{
  "init_std_qkv": 0.0395,
  "learning_rate": 0.00317,
  "train_tokens": 557000000
}
Below are experts of layer 4 (counted from 0) of a mixture-of-experts language model. Rows are named router (the router's row for the expert) and show model dimensions 0-159. Each number is 128 + 24 x the weight over its row's rms, rounded and kept within 0 to 255. Numbers have three digits each.
After each expert's rows: a language model's description of what the expert responds to. This comes from a sample of Wikipedia text that the model never trained on.

# expert 8
router:145157118118138168099162158146161130131111177134101150102108123148072101144113165141111129139147092112161126118120107119117131108155130118131128137135131096116109131107163139123142137163107193145136109135157117174161084085151088105153088080146143191109140130125139132159170106124188143119147068127116096117112135145110141111118134132130111092117142117109060087122108122095114136111110134153146138093123138156132094129145104107119152100111114106119117116117156179135126131130129131
Description: Table pipes and names. Pipe separators opening or inside wiki table rows, plus common first names like John, James and Best, e.g. "| Source | Rating".

# expert 1
router:137116154133142131151164152131131092122102100099095130133170118131166167140117087130137152139129125111112108109111125102145059116144100132176144121144081125116097133138175086149116089144147154093134107168104141144088121130086162110124174152159163121150132130138132143132145147120138152126148090163178140113152099110125143156150150127130147096141148123125094130138139142093126149139119175158130090102119153082134134096167125155110189102161127123086113151124143096115152132142139146
Description: Commas and list separators. Commas after nouns, place names and digit groups, as in San Jose, California, 1,264 and agent, and owner; also month names like November.

# expert 22
router:128115149126135106135150135137112137100111111112111110114126137143136075117106132104139126177154157118150124114118152117153129122134132104166142137155153124160093098127087116148096143102118172137119122129139124122109112085167129143143088126165127119115133149077178131123119132072132133093138104117126137157170134121100103080140087130142147092098134112117144099137145130151090099170159140109100147142187099131112171121092061118162146172147159105142101106115150107175132083128126152
Description: Line-start hyphens. Hyphen bullets starting infobox and taxonomy lines before Country, Family, Genus; also ISBN hyphens, year dashes and some the.

# expert 10
router:116149150125155111141168138121121105129152097107132131111184127145131154138167120093116070163141134117139133099121145162137136135125150139111137133129102094133112128142121084128130131145132151113087121118175109145118133099113093157197137135159104093061114132136137140142154134094119082129163139151130142154076170174117138075109133133165120127144093127068148147101128168116151172153124141147145126124133132125121110158134107129158147071139124128157134156133090124171128138141153106
Description: Prepositions. Prepositions after nouns, especially of, plus in, for, with, from, by, as in member of, Isle of, one of, served by.

# expert 29
router:130109164100149148123155126132126129126088103168133095166163162142140141086124151145125147143143092145124112121115169139137126116118142114128126118153125084164121114151132115155133123134086113146129111150093142093158159107138140129117096150137150124104171102114136161100136151158103140102128154163124111133190115150107111140099105116091181166080130103098157112123147129155144102122190083100147116164150091105076116123129151097124089157156121156113117159119134094137098101130130163
Description: Range dashes and slashes. En dashes, slashes and hyphens between numbers in year ranges, lifespans and measures, e.g. 1937–2024, 42–45 mm, 1933/1936, plus "and", "&".

# expert 13
router:140179157124132117104054164143116156128121094092114144121130143114185142106105169154087131137114128134147143128136106159125122106140165129135066116078147127098067145080107170182150113111132119111162134137110155161088148130127094093117135168137127103128087118134115144144096139143104124155129130142132128120108112127166144165110159154133123155125131157088112163120147133171120153142125138093148148091132157109082155098134145101131148122131146103096132134146117128122133097130122131
Description: Scientific word endings. Adjective and Latin suffixes in biology and science text, such as -ological, -iform, -us, -idae, -ium, plus words like known, used, species.

# expert 6
router:122118130114093065112142102114133148095083151123113108129161158124133088132145073166144127076154168154122134171125130150132133113138137092129158102165154118121137128159132159100142112135122116135118131165124086123129113145172158116117133087149134121096105139127133139143105127113126133114084151143111152137100111146168165109109171133130108123144107066104137120115162165138115159094120105151130104181122134132182166111133150148136104197113168138102105133108145138117139159139132143
Description: C/D-initial word pieces. Word-internal pieces starting with c, C, D or St, often after prefixes, as in sub-c-ategory, F-ac-ulty, Per-cent-age.

# expert 5
router:156129146144098080093164159171112130079115111145120113134095114126130104171102106194106152129126103132108139105132134119128174126154161120113107104089182158160101121083120107134135125142164120111138127107127133109120164119133115108114132094160122102144176121136116141116168169135128115125124124115108119104111102161135092135129110099175131131151118166112110144150109062145130147101153170134109151119131122129180131139109130109163123158135133186113136153166131132146132107184150120
Description: Copulas and function words. Mid-sentence copulas, auxiliaries and small words like is, was, be, not, one, first, especially in "is one of" and "was served by".

# expert 21
router:117126118136137092150111133121138098136113136140096164148123084116098114076119114079160164102145129136088076157133100126153122123157130104119160140155122122125111144143123170117185095150073144117152115120142138126121111166127163119157097135121132129154133148152149074121123157135138111094124157139166126148126090159160156120098095100122154129131131114110130108146160128107135147061167110114123104106140122096107144142083119136074095124172130105152104121105113130131131079102109095
Description: Capitalized name beginnings. Capital letters or first pieces of names, often foreign or sports names, such as Z-em-un, Mal-mö, Man-orama, Jo.

# expert 11
router:120104089139129144133148126170125113162121121102135132119134138120115114090122093098120133106116141125133102088119130096152139143124153150128172147157145142177144068120100125101129121122103110150112120171138126105140132110131151153135119156130115162122090148122168125142150153150186129166094143111118139088144143156112150118151136132127115133185141157132125097126083131093159173065195103137100155106112140094127146149103178123117120135097111126154126172124187097138145109129143154
Description: Was/were and word-start pieces. The verbs was, were, is, he after pronouns, and capital-letter or "er" pieces inside names, e.g. Us-er, E-er-ste, K-jær.

# expert 24
router:125104108132134123163117120126142084111153121127115131106139122107073131104115145143144112131145136121087153122133139108092113140110119125098114115146118144093112139144116148091114102131138123109133070107122133087144147154111142154165135130101144184151152143111083116092112085069098127184121107133122149114153082107096104092137154095100185120112115145117151156156099106104179143166077128113131113106106122109118131121130122125096143127156133142145161127128181184094105115091130121
Description: Name-ending pieces. Later pieces of personal and place names, often in sports tables, like -ey, -ley, -ick, -ton, Ku-any-sh, Milwauk-ee.

# expert 4
router:173129121136163133134130130099116140104161072140145118138137144116135078111118152137103127125141120117128103129127130092185101154142150115128100098115121137140136131120156154138124104127156109141115152126112109066113160130069100098094130132110174110121183159097124102140109161110103153141166111096168129119127141134151091139099190166121180146111129142120086096103118160148132122148134106122107120115145115118124113139081131147144124119154110095174111068112142140147131128116145072
Description: Digits in numbers. Digits and number pieces in tables, years, scores and coordinates, such as 1987, 2006–08, .429, H-2B, plus closing parentheses and dashes.

# expert 25
router:144122144133124144171123137123113160114150110157113125125130097158118138142113107137131156140115183112126170097139165129106142102144096139096123144098090122130097178065166132127160149110145173143117146106117170117117095133110113121159138143154156100155156167086134155133143112140171120135113133103126166104116101117154141103141135067120119122097108153106095108165119109113076150147119145072146119142102126136107122133099103167122095176115133144134135098137144187150141094111130119
Description: Names and nouns. Capitalised name words and family or institution nouns after the or his, such as brother, child, University, John, King, Court.

# expert 12
router:121168146146106147109117101115166154135143144119119173097116130123149171160085138126100105179136099124144140125123178143102117164116107144060091114110140155154093110152107100154106138150160103118120107086134135122155163124146082106121143185147136154160098161111118115099136087085103125151115136128081119112156140093154087115125120121134134178121111150153126127124111118118119136161099117157140117137131093139153107110135111125140156091171153093139164132120086125114094139117121133
Description: Name-final suffix pieces. Final pieces ending proper names and words, such as -in, -ton, -ville, -shire, -ate, e.g. Normand-in, Manger-ton.

# expert 7
router:165078086112103100144105127093106158187106127100167120138134113141106160154157142078150084140151118104119111131117096126123101138161117119176120110123145122182117115128166150098118106141122084150118135098143145135130113129131132137087136140145122078144135136128131141121119183142091109131092146140140130176108112155094051118170138108115122106162122147113131108148169099118132138129169101144134112110112160197126151110147130080118123114141126124143135156148132107113136133129140116
Description: Articles and pronouns. Articles and subject pronouns such as a, an, He, it, and auxiliaries had, has, have; also capital word-starts like She(ffield), Binomial.

# expert 2
router:157148134144128165119133115116135162115139073134144117081120105125152081106118168121126128172127128157118121108134158149118118127132138100118102127117118163143172131096153140127098137093111123124079104132066150139169116129080105132125138147078105130154178213120116082122120151132132166125161183125181144114100135154181086147110148148126138133145145123145100115131146175125130112115116134093099127090120137134115139104103141099101151158112126114128111119139106153141138122124125110
Description: Numbers in data fields. Number tokens and years in tables, coordinates, census lines and scores, e.g. 2010 Census, 69–50–1, September 24.

# expert 28
router:091116159151110157128085132101113128133192120134088081130107145140114139136135116135130148112092124116133154140134109115190157101143119134164104155144103108131145109097092119145118131146123124116100114156141166138094112129080122143082125097139129099151152128097147167146141151135101103135123138125188126124150119126104119142151139139160114153116127168165093102137121094135113045180121125126150142125134138148115156148148132094127151076115156151129134159147180091125168145113114119
Description: Function words and verbs. Clause words and verbs in narrative or review prose, such as that, it, but, which, not, stated, made, plus prefixes dis-, re-.

# expert 17
router:143153108138128123127161132079154090144085138125142131125126149136115104151128150142190101137096136174150094123121100095141140130125110131131120095136164155164145094150130075138129118159149093105121147122152089177135142114166103120149133130098113140085123088147122158140159099144184122080154172126127112149075084076124156162129074136136147114078149102096130143138126107127130127106120150118134110163122114150169114100090119121136125107089140137125106132123129116130146111153120144
Description: Word-initial consonants, "to". The word "to" and single initial letters starting a split word or name, e.g. b-omber, b-ones, M-aterial, Milw-auk-ee.

# expert 9
router:115115124147163108106136151109161125133120137108095130113116137116110128117100139110162105063136112167117104167123174104114093157123152152128091132139144135160124120140127144153156157151131096150126169096135143082098129149113176087128119129115131163125121095123137136109108095147161106127115117118090153121114112098117180132115065143135109166140158122177180119144123119137068109097133108111120139103107079110162116129122133168108156152114131092143137112083112114122097120163131171
Description: Early consonant word pieces. Single-consonant or short pieces early inside a word, often just after a capital, as in r-ugg-ed, h-osp-itals, Col-oss-us.

# expert 27
router:141137191115116148127142133095112141096139119125119156130131128134125163141077108123111184146108179101133126110125090129109127104128113120089082142157128135116140138151133081138129133080114096137153125132127156167153158116111121072118144138148139110106090125113119126146131156157140141173148126130130126104101176080093123155145103138131124147140125108127094141083088143145174119130163109088117123120141111083108117105159121142174152078079112098134119107150112119097177134161134126
Description: Sentence-ending punctuation. Periods and other closing punctuation ending sentences or clauses, especially after numbers like million, plus commas and closing quotes.

# expert 31
router:158151145091148154133109136132111151144095139101134103090125111142121093100169171130103174105123102128123133134123101129109094082123174112122126154119129145140133134129123131115145119104110122101100096116101085116136131162158171171130118176119124153140130164134140093071075130125099116131131139137111135153124140146150104120120107150105127144140149109130109154138189144131141102115120160161131180116106166153143130090151113108091070154151097158111116089144123152141073116140153089
Description: Infobox layout tokens. Line breaks, table rows, field labels like Website, Total, DST, and the is opening definitions like "X is a species of beetle".

# expert 30
router:143109104173098141108117102173097148115155162170159120152122141139122129133148128135146128134108146115118144110126108174051142147110150120138116128144120120122165122133146163148155126077130113091129087101085107122163140133148124177149085062145141129098116084123113116137141142140129125176190115130109123101137197136164126179130168131093120145135155125139129108130131121120134150119099128083161114150133107148104126105095133136111091130145090111112131124148115116140121150100126099
Description: Sports and institution nouns. Nouns in sports, politics and education articles, such as team, League, Cup, Championship, played, University, Party, election.

# expert 14
router:124119107104143152101149074165125089130142122117156161128133149145155147113138130117101088136122160112127127073129112148162125126141139170110129127128092132105174149111165155136133090109171136107108143092175104148160115142193109100101157103112111072157119134133110116119144096148109144080104108167157117120140188151141075134138148135135107181103149119150138151135111092160128138125124109148129139165161154123102120130136108104122156170102100137151131097149127132146136133099138136
Description: Section headings. The == and === heading markers and heading words like Biography, Early life, career, and title words such as New, War, election.

# expert 26
router:141109137151115130120128134169158113149135134141104119138151159123137120144140049131131121157135170098096166131094075130160092116135100138126101129095147102068133079137136101116090127127117159171156152165114104142075150099097155109132146137147147129144141134119156097148122122144146182138104092126123148143121117086095147120146131073166123103152160117152151130167148096123096140129120150150118096106105132129138144125101129097142150131118170110168124126130151122144100138089115167
Description: Vowel pieces inside words. Vowel or short-syllable pieces in the middle or end of words and foreign names, e.g. inv-o-iced, Galleg-o, soc-io, Cas-a.

# expert 23
router:106121090093120136103124102126101144152121164101111144177127078137142114118167112136090071086155124142118118142126166136154123107113137118108172135116136106149139129109129118141102161123113120136138131135103130149110126124111117080158116077118127160100100142106148121225137151143161143114080148160107148133122102169122168140106115125161122106131123148161124100123100148164111111098145107164126138112100090149105091138135116183113116144106140131100158146129138149122144159145137083
Description: Word-initial letters. First letters of split lowercase words or capitalized names after the, a or a hyphen, e.g. f-roze, f-ees, j-uvenile, S-igns.

# expert 16
router:123124152161106106120120120144139111154147149169166106125125174134144168125116104140123110115134094044126118103114124174154115135150118145147158123131149157117125154146076107130169116138104087141077129152124106128128173159119113157154155127165140120146113134129120165124143059137129103149141140097141144139125125143117128092099136110136167102146112129149180152107145114110161151173092137136145140113134100109114138131157091154133147096153116152134138102154100132085122164090126179
Description: Mid-word suffix pieces. Closing pieces of ordinary words and names, such as -ent, -le, -es, -ly, -ity, as in Vincent, Patent, prickly, DeGeneres.

# expert 3
router:076143126117118102127123153088124152118164114141137100128137132140122162133126115132118111196120160148169137151121142144092162112123128154110135096146141123132097122111108103131097142128169168119204129142131125156121109092133121147141157098078109094121146151132122125127135169123118119078172116134101117131113124156147104099143081120139156123116126176072132132118111175131149133166128085135139084145148172119126118153140130102130138162120071132111074155166131121146129164148132130
Description: Articles and prepositions. Determiners and prepositions opening noun phrases, mostly the, plus in, at, with, by, his, its, these.

# expert 18
router:144131169153162157101152123176138144139139157143138113136151131146143133138145174088091177121103120096101166160125074104144132108129114126118137115061128149114158115123119115118111118117109144112190149131144122133167136128147127139101103132129148179124121168135141105140118141132129129120166108134148100125119171139133115105161131153131091119136109134087107153107157142177104093096128160099100132113163107077169098120130129065110140139109126134140138097139101123125080143178147149
Description: Line breaks and table pipes. Newlines, table pipes, semicolons and heading markers in tables, lists, infoboxes and section breaks.

# expert 0
router:132158107136097121131104104147151125103136139131133133121149146133144116170110148139161114119142111164173142131118125140153152130114113178144121144129128118110143087136146115129097129176142100140169132180121138132162131076110098154084154132108147131086103108121141129134119093124130172108079110109097118175157154128151147131134103138148167104077147125145163086131087153161119109166170131133159093125138168148139128138151120102136093136183154119130113133146139115127170120173137193
Description: Conjunctions and clause starters. Coordinating words joining phrases, mostly and, or, but, to, plus clause openers like When, According, while.

# expert 20
router:107122073107153165107131120135120115092120097152172087115121069124152109087155139153140126141129116149158115163122143127115132137117137108175115095139113123142122117163145138113133115138123165123074092118141067088138115136151156150113137149152110109124136111150156098103115157138100090090136058136154115102117150145101091175168148136110111098140129137125116135113100138130144095141106138148122137152145140104125083111124145189128114105117083102133116145124133140162111159147134077
Description: Colons and dates. Colons after infobox labels such as Draws: or Batting:, plus day numbers and month names in dates and statistics.

# expert 15
router:130110145134102139124118141068113110124164151119122133149136094131150133157120140139136175132152139113131154131134143138128149156141121153142141107116108104121169158120125160092138150119129170143118134081138143136072125139147099131160131101108151122141142066107123197136156088134112099164124148148123112114139133110105136154127172108154130172102110154166118196134077120125113106173110146154138173145134088161107169153158163133136132097092141154114140135125139127151154098081132124
Description: Common nouns and verbs. Content words after articles or subjects, especially film, album, series, group, service, use, and verb stems like arrest, station.

# expert 19
router:169147151116171128145122128142158150138101091111137108129142127146129146119157105160105150145148109142176171155122135153117076108117120161070133092101120144155135140114075109144128117132144140137142145178181175138137111117105095098110143148147143138120149085122103089131123144128088138115140110116116115161135116126147119153113080119119135163144124105153104110126106131100078121072127142082172134120092140135115113119162099181123132137159127122133095093121101118148126192122144124
Description: Opening parentheses. Opening parentheses after nouns in tables and infoboxes, as in Captain (T20), Parent(s), birth dates; also pipes, slashes, quotes and percent signs.